{
  "n_layer": 12,
  "d_model": 448,
  "n_experts": 16,
  "experts_per_token": 2,
  "d_expert": 176,
  "d_shared_expert": 192,
  "activation": "squared_reglu",
  "moe_layers": [0, 1, 2, 3, 4, 5, 6, 7, 8, 9, 10, 11],
  "router_score": "softmax",
  "normalize_top_k": true,
  "routed_scale": 1.41,
  "balance_loss": 0.00268,
  "balance_bias": true,
  "init_std_router": 0.0368,
  "lr_router": 0.00136,
  "vocab_size": 8192,
  "norm": "rmsnorm",
  "norm_eps": 1e-05,
  "tie_embeddings": "early",
  "optimizer": "muon",
  "lr": 0.0139,
  "beta1": 0.95,
  "grad_clip": 1.0,
  "batch_tokens": 262144,
  "seq_len": 1024,
  "train_tokens": 1695000000,
  "steps": 6466,
  "dataset": "wikipedia_en"
}
Below are experts of layer 8 (counted from 0) of a mixture-of-experts language model. Rows are named router (the router's row for the expert), gate (a neuron's input weights, with its number), up (a neuron's input weights, with its number), down (a neuron's output weights, with its number) and show model dimensions 128-159. Each number is 200 + 20 x the weight over its row's rms, rounded and kept within 0 to 999.
After each expert's rows: "mostly gets" lists some tokens that are sent to it at least half of the time. This comes from a sample of Wikipedia text that the model never trained on.

# expert 12
router,160,194,176,231,210,218,187,193,245,199,211,145,197,181,163,195,181,176,195,154,175,229,185,195,232,219,222,211,199,220,214,186
gate0,170,248,187,170,203,199,199,234,246,198,198,181,203,190,249,198,194,204,220,201,206,167,178,199,209,202,219,180,209,241,223,179
up0,200,194,202,189,141,206,180,180,185,224,177,169,200,214,219,212,206,212,186,209,196,215,189,192,216,182,193,218,203,171,191,166
down0,180,221,193,205,208,170,222,221,209,198,215,193,203,199,205,183,171,227,195,187,213,232,238,146,183,212,206,212,194,219,209,168
gate1,157,160,212,195,212,255,195,195,225,195,201,187,187,198,211,224,191,181,175,178,205,246,204,195,213,191,215,196,177,215,199,196
up1,176,188,214,192,176,223,254,194,224,163,209,233,190,191,204,209,210,191,150,189,199,226,178,189,207,193,200,200,212,189,191,202
down1,190,194,167,184,230,221,183,164,190,211,178,197,213,204,182,192,218,203,174,220,203,199,248,194,209,227,222,229,220,181,188,179
gate2,193,224,227,216,210,215,179,219,173,233,202,155,216,208,165,212,149,229,188,219,221,198,161,212,223,207,199,174,202,193,197,221
up2,226,206,200,206,225,216,181,204,213,194,203,184,202,219,203,195,216,175,169,198,160,171,185,191,207,204,202,234,208,189,172,181
down2,190,226,228,211,169,195,175,193,185,164,181,161,203,190,191,192,199,222,219,193,209,187,214,209,219,205,203,201,166,211,170,187
mostly gets: " Al", " int", " four", " cl", " inter", " three"

# expert 4
router,211,206,207,170,196,225,201,201,201,216,207,194,211,221,205,210,190,213,208,205,183,200,216,175,213,197,219,233,223,221,217,214
gate0,180,205,219,187,196,203,219,208,216,244,233,195,206,237,213,171,197,166,176,242,221,231,180,204,154,184,192,190,198,211,208,178
up0,210,187,198,202,240,213,232,195,225,228,194,174,206,211,196,181,194,197,186,217,210,221,195,213,204,211,202,204,207,181,180,202
down0,176,181,229,193,211,206,213,236,201,200,205,204,175,215,190,164,176,218,200,197,209,186,224,198,238,233,254,175,184,196,243,198
gate1,196,202,208,184,189,224,223,194,177,210,235,199,165,217,197,220,196,194,204,208,220,226,191,221,186,240,214,186,178,184,179,211
up1,199,221,211,199,195,156,248,186,170,200,202,176,223,198,212,204,183,204,218,206,203,169,220,217,186,199,237,216,188,165,180,198
down1,163,217,185,216,196,204,209,190,204,183,203,175,209,209,197,188,201,184,197,208,203,199,207,190,229,174,210,170,232,206,229,230
gate2,185,231,190,171,199,195,175,196,200,194,158,181,215,221,170,196,201,187,229,220,203,244,216,210,166,213,213,212,236,213,190,176
up2,202,191,181,206,215,184,160,161,221,204,207,209,224,192,217,191,183,209,201,215,172,169,179,204,171,178,186,189,184,205,212,240
down2,186,202,218,209,186,225,221,188,199,170,167,182,235,214,214,199,191,218,189,239,216,199,191,202,192,167,230,198,210,224,218,226
mostly gets: " in", " during", " after", "In", " until", " before"

# expert 7
router,225,210,180,184,210,202,185,157,189,220,164,247,200,169,248,154,170,186,183,205,203,225,262,208,211,264,179,209,215,194,220,152
gate0,214,232,206,202,207,204,194,187,178,218,213,220,191,217,204,195,183,210,188,256,216,204,234,212,180,220,221,181,221,201,211,207
up0,197,185,169,224,152,198,208,229,200,172,196,229,208,220,177,201,230,205,205,199,196,202,208,211,205,182,234,214,180,228,209,224
down0,214,166,207,199,206,168,170,196,218,193,195,218,197,169,196,214,211,196,197,207,227,209,221,188,170,217,233,187,230,190,143,184
gate1,177,192,210,239,213,217,166,201,192,152,153,199,205,174,223,183,196,189,213,217,202,187,216,190,196,218,215,224,209,199,192,231
up1,211,175,229,240,228,194,203,211,201,203,206,147,185,187,193,205,185,213,239,218,222,195,214,195,223,191,193,188,208,215,177,177
down1,172,202,169,181,185,220,197,205,197,189,232,219,199,221,220,215,166,231,207,202,201,172,187,201,170,174,203,256,198,217,221,213
gate2,188,219,175,196,250,181,189,201,184,156,213,197,199,216,206,188,168,214,191,187,197,196,193,219,182,241,214,187,208,187,209,216
up2,217,235,207,202,186,186,235,192,222,222,199,186,190,209,192,179,205,205,180,149,178,196,201,173,207,237,209,193,214,157,193,236
down2,192,221,212,200,214,201,202,173,195,204,182,247,217,236,198,212,191,165,201,161,172,214,178,200,205,193,201,211,188,232,200,224
mostly gets: " cons", " director", " inter", " rest", " producer", " Genus"

# expert 11
router,216,175,182,198,217,184,186,240,170,184,216,224,160,221,197,198,227,193,212,198,193,215,198,164,190,208,194,214,211,184,191,166
gate0,213,188,170,193,196,222,178,204,156,174,222,221,209,205,204,193,206,215,216,214,233,226,175,179,234,223,158,179,211,192,196,195
up0,216,219,180,158,213,192,220,218,180,181,191,172,199,181,233,160,190,221,216,172,201,222,207,226,181,199,180,235,181,200,195,182
down0,185,185,192,204,213,164,213,186,220,198,155,187,179,227,169,213,214,205,218,227,246,199,219,207,172,227,187,196,210,203,193,187
gate1,229,183,211,181,188,164,174,172,201,194,224,205,203,223,196,169,220,208,231,163,183,215,197,210,181,201,231,196,180,211,216,182
up1,208,198,183,153,182,175,172,197,189,217,206,204,196,180,190,157,217,225,176,184,199,214,185,188,170,178,212,191,201,198,217,182
down1,229,210,196,193,175,218,202,209,211,207,205,151,208,190,186,183,213,175,197,221,190,182,196,227,196,197,198,205,186,225,182,193
gate2,224,190,181,211,212,206,193,229,200,203,206,199,185,184,204,185,164,195,237,182,182,206,202,182,212,207,223,204,203,198,181,195
up2,203,224,164,228,186,218,173,212,208,189,189,168,212,206,198,202,211,178,183,184,182,236,172,209,200,225,165,207,214,220,208,182
down2,168,205,192,193,203,237,222,191,202,253,221,199,196,196,234,190,202,174,179,223,197,195,185,226,214,192,203,219,242,225,229,219
mostly gets: " League", " Film", " Cup", " football", " Music", " Racing"

# expert 14
router,213,206,176,219,159,213,243,226,195,170,240,203,186,206,202,224,201,234,203,202,225,204,183,226,202,166,193,158,192,170,210,164
gate0,218,193,172,188,204,204,171,218,190,219,187,194,175,176,203,206,185,187,197,165,163,189,189,198,198,190,209,188,190,211,186,145
up0,217,232,213,202,165,187,231,187,256,175,235,191,199,205,180,143,195,247,199,212,198,199,186,208,206,229,180,223,195,220,191,188
down0,230,205,203,203,205,196,185,229,192,209,212,182,204,214,203,222,178,185,216,204,188,196,215,178,216,204,195,236,181,205,196,205
gate1,153,207,224,206,196,199,211,164,174,229,201,191,185,213,251,170,150,166,156,203,201,204,194,182,235,176,156,166,196,203,200,194
up1,206,186,225,190,204,217,214,219,203,177,225,204,220,190,185,190,230,178,193,199,214,175,202,215,192,167,220,219,194,221,209,156
down1,208,176,209,209,180,199,201,190,199,212,209,189,185,183,212,182,205,218,183,215,191,177,167,201,156,179,206,210,168,216,198,190
gate2,185,191,217,174,216,170,232,204,210,182,210,169,179,172,194,226,198,248,186,228,213,227,254,172,194,191,214,183,203,226,192,222
up2,199,202,210,172,183,203,156,195,227,231,203,229,209,201,177,233,174,189,180,219,240,218,221,168,186,178,215,239,233,173,245,168
down2,204,180,197,200,224,208,212,247,207,236,202,217,169,235,213,217,209,152,200,192,205,225,235,196,221,196,239,198,182,188,189,139
mostly gets: " John", "St", " David", " Tom", " Robert", " rel"

# expert 15
router,204,219,234,228,199,198,205,205,213,231,214,185,195,188,171,213,201,180,178,185,185,234,210,187,182,165,198,202,216,211,197,176
gate0,171,201,209,179,235,227,197,221,189,183,198,169,194,222,182,208,206,163,171,215,191,241,197,211,188,203,179,214,214,194,210,215
up0,191,165,203,228,197,196,194,211,224,245,192,227,171,195,228,178,192,222,240,187,197,207,199,190,224,225,249,188,191,196,189,163
down0,208,200,211,200,179,199,171,185,202,239,235,206,185,178,217,193,214,215,205,161,212,164,203,183,227,168,223,191,223,208,196,194
gate1,211,180,207,193,205,176,167,181,208,205,217,160,186,146,216,198,179,194,191,194,182,189,198,179,196,213,216,204,191,219,207,193
up1,206,192,211,206,186,206,241,216,204,218,176,181,230,208,182,187,211,178,221,207,191,233,217,204,191,206,200,195,209,204,224,215
down1,168,205,183,215,197,214,226,203,196,205,174,244,212,146,211,173,209,206,259,214,219,203,196,179,192,194,169,201,193,194,211,195
gate2,186,204,220,218,220,207,225,233,204,191,227,183,208,204,187,166,213,221,207,171,205,215,218,196,199,189,220,196,222,214,153,165
up2,189,181,167,189,192,181,204,196,166,208,218,230,197,178,243,215,218,201,195,206,215,159,199,261,179,193,186,183,208,183,219,206
down2,170,228,205,196,211,195,145,207,190,198,205,191,164,193,204,189,197,194,221,203,210,152,202,204,222,204,220,196,214,185,230,213
mostly gets: " W", " they", " w", " X", "u", " people"

# expert 10
router,211,184,205,201,209,221,218,199,223,229,195,221,224,187,215,222,185,200,237,167,220,164,202,181,166,190,195,200,193,193,177,207
gate0,191,225,187,185,209,212,223,189,170,196,215,212,206,197,236,230,199,206,178,238,206,227,212,169,211,209,168,195,203,184,220,204
up0,174,214,200,220,240,223,190,211,200,191,186,213,234,164,212,163,184,205,214,191,192,171,210,191,195,178,171,204,184,244,226,197
down0,202,166,218,184,209,212,190,176,177,228,192,169,179,197,195,202,191,204,222,193,182,196,204,181,201,184,185,159,204,152,199,214
gate1,213,217,207,169,215,208,186,211,206,190,202,195,228,189,220,211,234,179,199,213,207,171,203,190,189,176,228,208,204,235,250,207
up1,195,184,170,193,147,213,234,192,222,220,189,205,212,218,204,209,180,229,191,206,202,230,262,227,215,210,223,204,220,218,202,232
down1,190,203,250,215,244,189,221,188,193,194,208,203,236,193,215,199,201,212,170,201,207,229,164,178,195,204,224,174,203,208,215,213
gate2,203,213,189,221,222,215,161,206,205,216,190,168,203,223,233,190,179,184,204,165,199,205,187,202,200,219,208,204,199,162,191,215
up2,162,169,230,232,173,173,217,231,198,206,195,178,229,220,174,202,217,197,174,216,188,181,208,215,203,199,173,158,209,189,219,203
down2,178,198,184,190,196,207,215,197,160,179,219,213,161,194,238,215,182,184,212,209,194,182,191,192,220,226,197,193,217,165,203,176
mostly gets: " Gu", " al", " Pal", " Cha", "ora", " Se"

# expert 5
router,243,191,200,170,187,169,201,179,220,216,195,204,177,203,227,186,162,218,181,195,182,170,211,214,204,187,204,216,215,212,202,216
gate0,240,210,226,209,161,210,201,227,227,173,208,170,182,181,182,200,196,179,217,193,214,221,189,196,163,185,225,212,175,198,227,185
up0,178,212,214,165,199,196,209,153,166,213,216,192,180,204,225,203,204,232,208,206,217,185,192,214,173,199,219,186,184,213,180,221
down0,194,185,183,206,191,219,166,213,192,176,219,217,242,222,192,221,219,212,255,203,198,232,194,220,195,166,213,178,182,200,182,231
gate1,192,237,192,171,210,217,202,224,213,206,194,219,220,175,198,179,185,183,154,201,189,198,193,190,200,194,189,210,192,195,213,211
up1,182,210,174,202,260,182,215,265,199,226,183,205,181,192,203,189,197,200,176,197,195,240,215,189,219,179,195,173,188,185,182,203
down1,210,215,189,204,229,226,219,198,225,193,170,216,198,180,202,221,212,227,234,186,211,188,218,210,215,199,163,203,200,191,203,187
gate2,235,185,181,192,209,171,199,193,211,182,197,244,197,198,230,197,207,181,231,198,171,192,211,178,211,201,193,229,198,231,205,223
up2,206,185,192,197,210,170,192,221,171,184,204,211,257,208,215,213,211,203,198,170,200,209,241,205,195,227,204,193,195,211,207,193
down2,195,205,150,231,189,175,203,195,208,209,174,203,216,205,211,214,236,241,181,191,163,204,170,193,195,216,168,206,221,167,224,187
mostly gets: " The", " \"", "The", " their", " its", " his"

# expert 8
router,217,193,233,193,223,222,220,201,159,224,184,221,210,178,188,210,193,169,202,191,245,224,181,236,179,162,196,203,194,185,184,237
gate0,214,202,227,181,174,233,195,194,211,212,174,175,227,196,204,202,181,199,224,201,218,192,211,210,204,212,167,175,194,172,173,198
up0,220,200,172,202,223,240,217,223,183,175,223,182,191,211,200,193,219,203,183,204,215,200,213,208,226,218,208,201,227,177,191,190
down0,211,209,187,153,225,173,194,189,185,191,184,205,219,209,190,186,156,205,208,197,209,219,184,163,210,180,179,194,223,214,192,186
gate1,206,202,190,211,213,206,202,189,214,205,150,235,235,196,187,207,203,219,230,232,211,220,204,181,193,163,199,172,189,183,181,210
up1,232,215,210,184,188,188,187,197,203,217,203,212,186,245,204,192,183,191,199,221,214,183,233,186,220,212,190,205,204,173,189,217
down1,208,225,185,195,195,206,206,177,203,235,154,215,209,233,210,201,216,169,208,200,163,217,203,219,207,193,196,188,242,220,222,157
gate2,226,235,200,227,222,214,215,203,174,217,202,198,197,214,187,186,220,193,210,192,231,211,196,221,192,173,239,224,220,227,214,202
up2,188,196,218,230,180,213,195,230,213,161,215,226,188,230,236,226,187,218,145,189,192,210,214,238,188,223,230,205,206,236,234,193
down2,208,160,229,177,172,185,200,195,212,208,199,193,216,186,185,183,181,210,198,175,186,194,190,210,210,203,172,163,211,174,208,192
mostly gets: " 0", "{", " R", " K", " T", " D"

# expert 1
router,177,203,180,227,212,206,150,186,209,164,228,166,187,226,198,189,208,205,206,197,205,195,174,196,210,195,197,189,192,186,224,192
gate0,232,197,176,211,208,185,220,182,189,203,226,210,220,200,230,211,196,190,182,215,166,206,208,223,181,165,190,223,196,210,169,177
up0,234,184,214,233,245,174,221,188,200,199,189,202,219,204,232,206,203,194,141,181,175,211,192,184,188,210,199,215,217,236,173,194
down0,194,197,201,216,160,209,203,165,201,170,197,181,203,250,199,220,188,226,223,228,200,239,207,172,220,202,165,149,168,202,168,230
gate1,205,199,205,190,218,188,175,164,202,226,212,235,204,201,178,222,179,220,214,188,229,175,162,184,215,203,163,222,184,162,204,169
up1,204,181,204,169,178,211,177,213,183,156,225,201,239,207,211,147,216,190,209,185,199,209,198,233,200,228,210,195,210,207,201,169
down1,223,177,196,191,189,183,218,209,228,180,209,221,207,209,202,200,186,205,193,193,227,171,192,193,220,195,201,204,172,161,209,189
gate2,161,208,187,203,215,222,223,209,188,175,204,185,201,206,187,198,228,217,195,239,202,203,212,210,203,159,215,167,187,194,195,222
up2,195,181,214,214,203,201,177,200,227,197,204,174,227,204,216,158,189,219,213,204,196,178,191,146,210,204,194,249,224,229,219,185
down2,203,216,208,176,199,202,238,191,173,166,203,227,191,187,210,181,168,215,194,198,192,198,192,213,182,193,176,183,201,201,202,208
mostly gets: "\n\n", "°", "″", "′", " However", " ."

# expert 13
router,224,147,209,179,187,206,198,213,190,191,170,196,196,225,183,180,225,220,232,197,185,172,204,220,188,198,193,197,177,186,181,246
gate0,175,212,202,193,189,186,196,212,214,190,210,209,206,200,185,203,205,223,212,179,239,183,224,160,187,191,230,185,211,172,212,217
up0,231,241,194,232,193,203,231,194,209,188,199,202,212,182,203,175,232,209,227,238,212,196,230,201,216,176,174,208,209,196,215,198
down0,213,229,213,208,177,222,200,224,223,188,183,190,185,216,178,162,209,210,231,192,194,208,162,225,191,217,211,204,189,212,180,177
gate1,220,176,204,190,185,200,178,177,203,197,201,208,204,186,190,207,216,224,200,198,168,193,210,217,185,207,156,217,155,175,186,212
up1,197,210,208,218,208,167,196,224,216,202,205,167,228,207,233,195,216,186,164,203,224,175,202,205,226,199,178,148,201,201,228,224
down1,219,194,177,175,187,223,173,196,220,206,200,215,231,191,222,223,185,206,182,195,199,210,226,197,197,201,198,219,213,198,200,228
gate2,177,191,180,197,212,195,166,182,197,199,189,208,211,180,164,200,248,216,196,192,163,171,164,186,179,171,234,199,195,203,239,236
up2,193,175,192,183,187,207,191,239,204,169,193,198,193,236,206,192,210,228,212,210,184,191,187,232,200,203,200,167,230,185,243,225
down2,175,216,203,224,194,196,239,227,207,182,195,204,213,203,194,249,182,208,210,172,228,206,193,199,257,211,193,194,159,183,203,185
mostly gets: " ", "tic", " known", " public", " American", " Central"

# expert 9
router,181,198,171,232,212,209,205,181,194,206,215,221,202,215,189,179,183,179,192,175,207,219,198,209,218,211,169,176,189,194,232,231
gate0,193,223,200,219,211,190,196,186,178,208,210,256,203,203,206,210,182,214,192,186,185,211,169,203,206,218,202,214,187,220,205,210
up0,202,185,207,199,215,215,199,203,178,184,180,201,208,190,193,227,225,239,224,171,184,205,191,195,178,191,211,216,206,186,209,235
down0,202,193,216,189,214,170,182,201,191,210,196,207,199,210,182,191,210,181,229,159,193,168,212,206,215,198,212,196,211,186,196,208
gate1,190,227,194,221,195,190,255,179,169,196,200,208,189,216,223,214,191,211,196,204,187,193,169,197,182,201,185,239,220,223,231,214
up1,181,238,195,186,161,173,220,216,212,212,202,176,207,192,168,212,171,206,187,207,189,178,201,242,209,216,167,188,183,213,224,169
down1,196,230,213,178,204,194,199,245,219,169,174,215,190,200,163,169,215,182,190,197,199,183,205,206,214,227,187,190,142,172,210,170
gate2,202,213,205,189,159,191,174,182,191,197,247,246,217,201,149,205,193,153,170,201,209,223,223,251,184,177,205,191,209,191,226,228
up2,173,225,173,210,223,188,226,183,188,205,210,227,180,218,221,171,191,189,189,188,195,192,196,229,166,170,215,209,189,200,199,191
down2,199,222,180,184,202,181,172,229,230,224,200,200,180,192,179,202,158,193,201,224,216,168,216,212,203,221,209,192,162,197,187,228
mostly gets: " first", " which", " it", " It", " album", " second"

# expert 2
router,178,228,219,207,148,166,219,202,221,183,195,188,189,196,183,212,223,223,212,225,192,242,222,160,179,173,199,208,221,198,218,219
gate0,186,207,187,187,169,199,231,189,199,201,205,176,210,217,214,203,209,202,189,220,174,212,226,194,226,220,213,199,204,185,231,214
up0,213,186,216,173,185,200,190,204,191,198,203,205,225,157,179,199,212,207,165,151,199,210,189,222,185,230,208,208,189,196,194,184
down0,189,200,199,232,191,203,150,168,217,195,199,191,201,211,200,200,181,180,212,204,179,205,213,170,206,201,205,220,209,205,195,205
gate1,213,257,225,182,208,185,200,188,216,191,209,181,171,185,219,208,224,234,213,158,178,214,178,187,221,169,202,183,223,191,180,216
up1,208,189,202,180,221,166,204,210,220,192,190,175,193,194,230,170,226,213,188,210,180,214,183,194,176,201,197,189,217,195,197,212
down1,182,190,222,206,180,232,210,199,210,194,195,190,230,186,205,205,228,195,215,205,211,207,195,195,234,202,217,184,203,192,191,208
gate2,227,191,212,205,205,213,215,214,220,208,192,213,209,204,182,200,192,213,181,157,199,204,188,193,212,197,195,206,201,180,168,234
up2,217,193,214,180,202,201,188,235,186,215,215,211,175,210,187,219,222,196,192,198,214,214,207,206,209,223,196,214,218,206,173,194
down2,224,190,200,230,165,205,180,234,187,232,229,199,173,212,190,212,208,198,214,169,228,195,185,217,183,188,207,176,185,187,209,190
mostly gets: " or", " but", " and", " &", " all", " so"

# expert 3
router,214,197,180,179,196,212,209,240,208,219,191,206,232,173,193,216,221,188,196,184,201,186,212,195,197,187,229,192,174,226,210,174
gate0,192,189,182,160,204,177,212,243,178,199,225,233,210,203,174,201,166,192,245,214,193,201,201,201,191,208,192,214,207,176,198,199
up0,186,210,190,206,169,189,196,199,184,256,226,218,187,241,242,191,183,229,199,195,220,196,170,169,178,251,225,226,189,207,212,191
down0,180,210,197,196,216,250,219,223,206,215,197,217,198,203,182,204,187,199,208,203,202,194,194,209,218,204,218,179,179,232,215,214
gate1,186,179,164,188,193,218,200,210,218,208,209,203,207,169,207,197,172,199,206,190,198,183,192,188,199,177,192,202,212,182,232,215
up1,231,221,188,208,214,196,186,214,215,226,192,161,214,191,203,186,208,235,171,210,228,212,192,200,206,195,188,204,148,218,194,194
down1,183,184,198,193,238,224,209,198,217,193,232,217,231,214,251,184,228,177,208,200,198,186,185,190,181,247,188,221,204,211,189,216
gate2,217,228,201,207,210,180,183,223,188,213,183,186,139,195,219,173,184,162,182,206,200,193,183,162,209,235,215,153,209,176,156,223
up2,200,183,204,143,209,208,185,199,244,185,198,203,211,197,206,191,216,153,182,190,206,176,214,207,195,225,182,217,212,229,223,200
down2,181,214,193,210,184,213,241,217,183,202,225,212,203,226,168,226,201,169,193,171,215,228,194,183,209,183,191,187,230,230,166,218
mostly gets: " res", " bo", " co", " Pu", " Bi", " Co"

# expert 0
router,217,222,209,238,179,196,207,204,227,152,190,191,216,233,217,191,199,216,175,200,210,196,201,211,204,180,186,214,197,189,208,171
gate0,217,184,166,198,176,194,201,170,206,151,160,188,218,198,179,215,201,202,185,199,176,192,211,213,207,197,214,175,219,176,217,227
up0,187,221,208,228,204,197,196,199,198,217,207,229,203,223,200,188,220,229,197,189,181,240,171,191,204,227,178,176,196,215,193,176
down0,194,254,199,179,233,208,205,158,195,213,189,214,217,177,195,189,205,193,224,229,204,193,208,208,150,217,185,228,216,228,204,213
gate1,208,213,222,209,217,180,191,221,202,206,200,245,211,213,208,232,189,215,174,183,205,227,169,206,207,196,229,226,207,215,184,241
up1,201,200,203,241,186,184,161,190,206,217,220,217,197,213,206,201,184,202,182,196,235,215,206,213,200,204,189,212,185,171,158,243
down1,198,205,197,192,196,209,215,220,178,217,182,234,199,223,213,220,194,183,186,205,187,203,192,209,230,191,185,201,202,206,200,179
gate2,225,223,189,208,184,258,226,208,137,230,191,222,194,207,173,180,238,206,182,232,242,212,214,204,192,211,211,212,200,185,205,203
up2,215,204,192,191,220,249,191,214,185,234,235,189,173,208,217,225,186,221,197,199,208,180,189,208,211,153,185,194,202,189,190,173
down2,193,133,185,156,153,208,198,201,218,159,165,197,174,215,162,184,234,208,211,220,175,211,240,202,218,183,187,198,190,162,226,195
mostly gets: " was", " been", " is", " has", " November", " system"

# expert 6
router,171,240,213,184,194,146,224,211,214,213,210,173,198,211,180,199,210,168,183,215,203,215,206,198,174,226,203,193,161,189,203,228
gate0,158,259,196,204,190,205,204,197,181,192,251,195,208,198,175,195,219,228,177,179,203,190,184,177,212,199,251,197,213,201,190,178
up0,178,229,196,220,231,181,207,209,198,181,194,179,218,214,199,170,168,205,218,185,179,199,184,200,193,210,221,201,220,201,180,195
down0,215,226,193,194,203,174,220,208,220,200,214,223,197,199,210,171,192,222,220,202,191,183,192,217,208,197,200,216,214,196,211,190
gate1,217,203,237,196,220,185,227,225,208,190,196,218,199,168,213,205,185,186,164,177,206,179,198,179,213,233,212,207,207,224,214,207
up1,205,196,217,218,228,206,182,204,211,191,195,216,202,198,201,193,210,204,199,159,201,163,186,214,220,192,204,204,179,213,184,213
down1,186,148,165,203,206,215,181,221,203,222,169,193,179,202,199,194,231,182,217,211,146,186,185,185,224,173,227,195,173,233,190,214
gate2,186,230,187,189,247,175,189,192,196,201,218,197,163,201,167,213,197,184,187,181,231,199,188,219,192,205,174,205,196,196,178,195
up2,206,208,213,201,204,199,187,180,186,213,213,206,230,239,200,208,205,228,210,188,189,190,213,181,182,183,211,168,197,180,208,218
down2,209,206,207,205,202,234,199,215,190,161,194,203,205,205,220,187,198,215,205,186,223,192,194,201,202,190,205,232,205,200,209,215
mostly gets: " 2015", " 2005", " 2008", " 2002", " 2012", " 2017"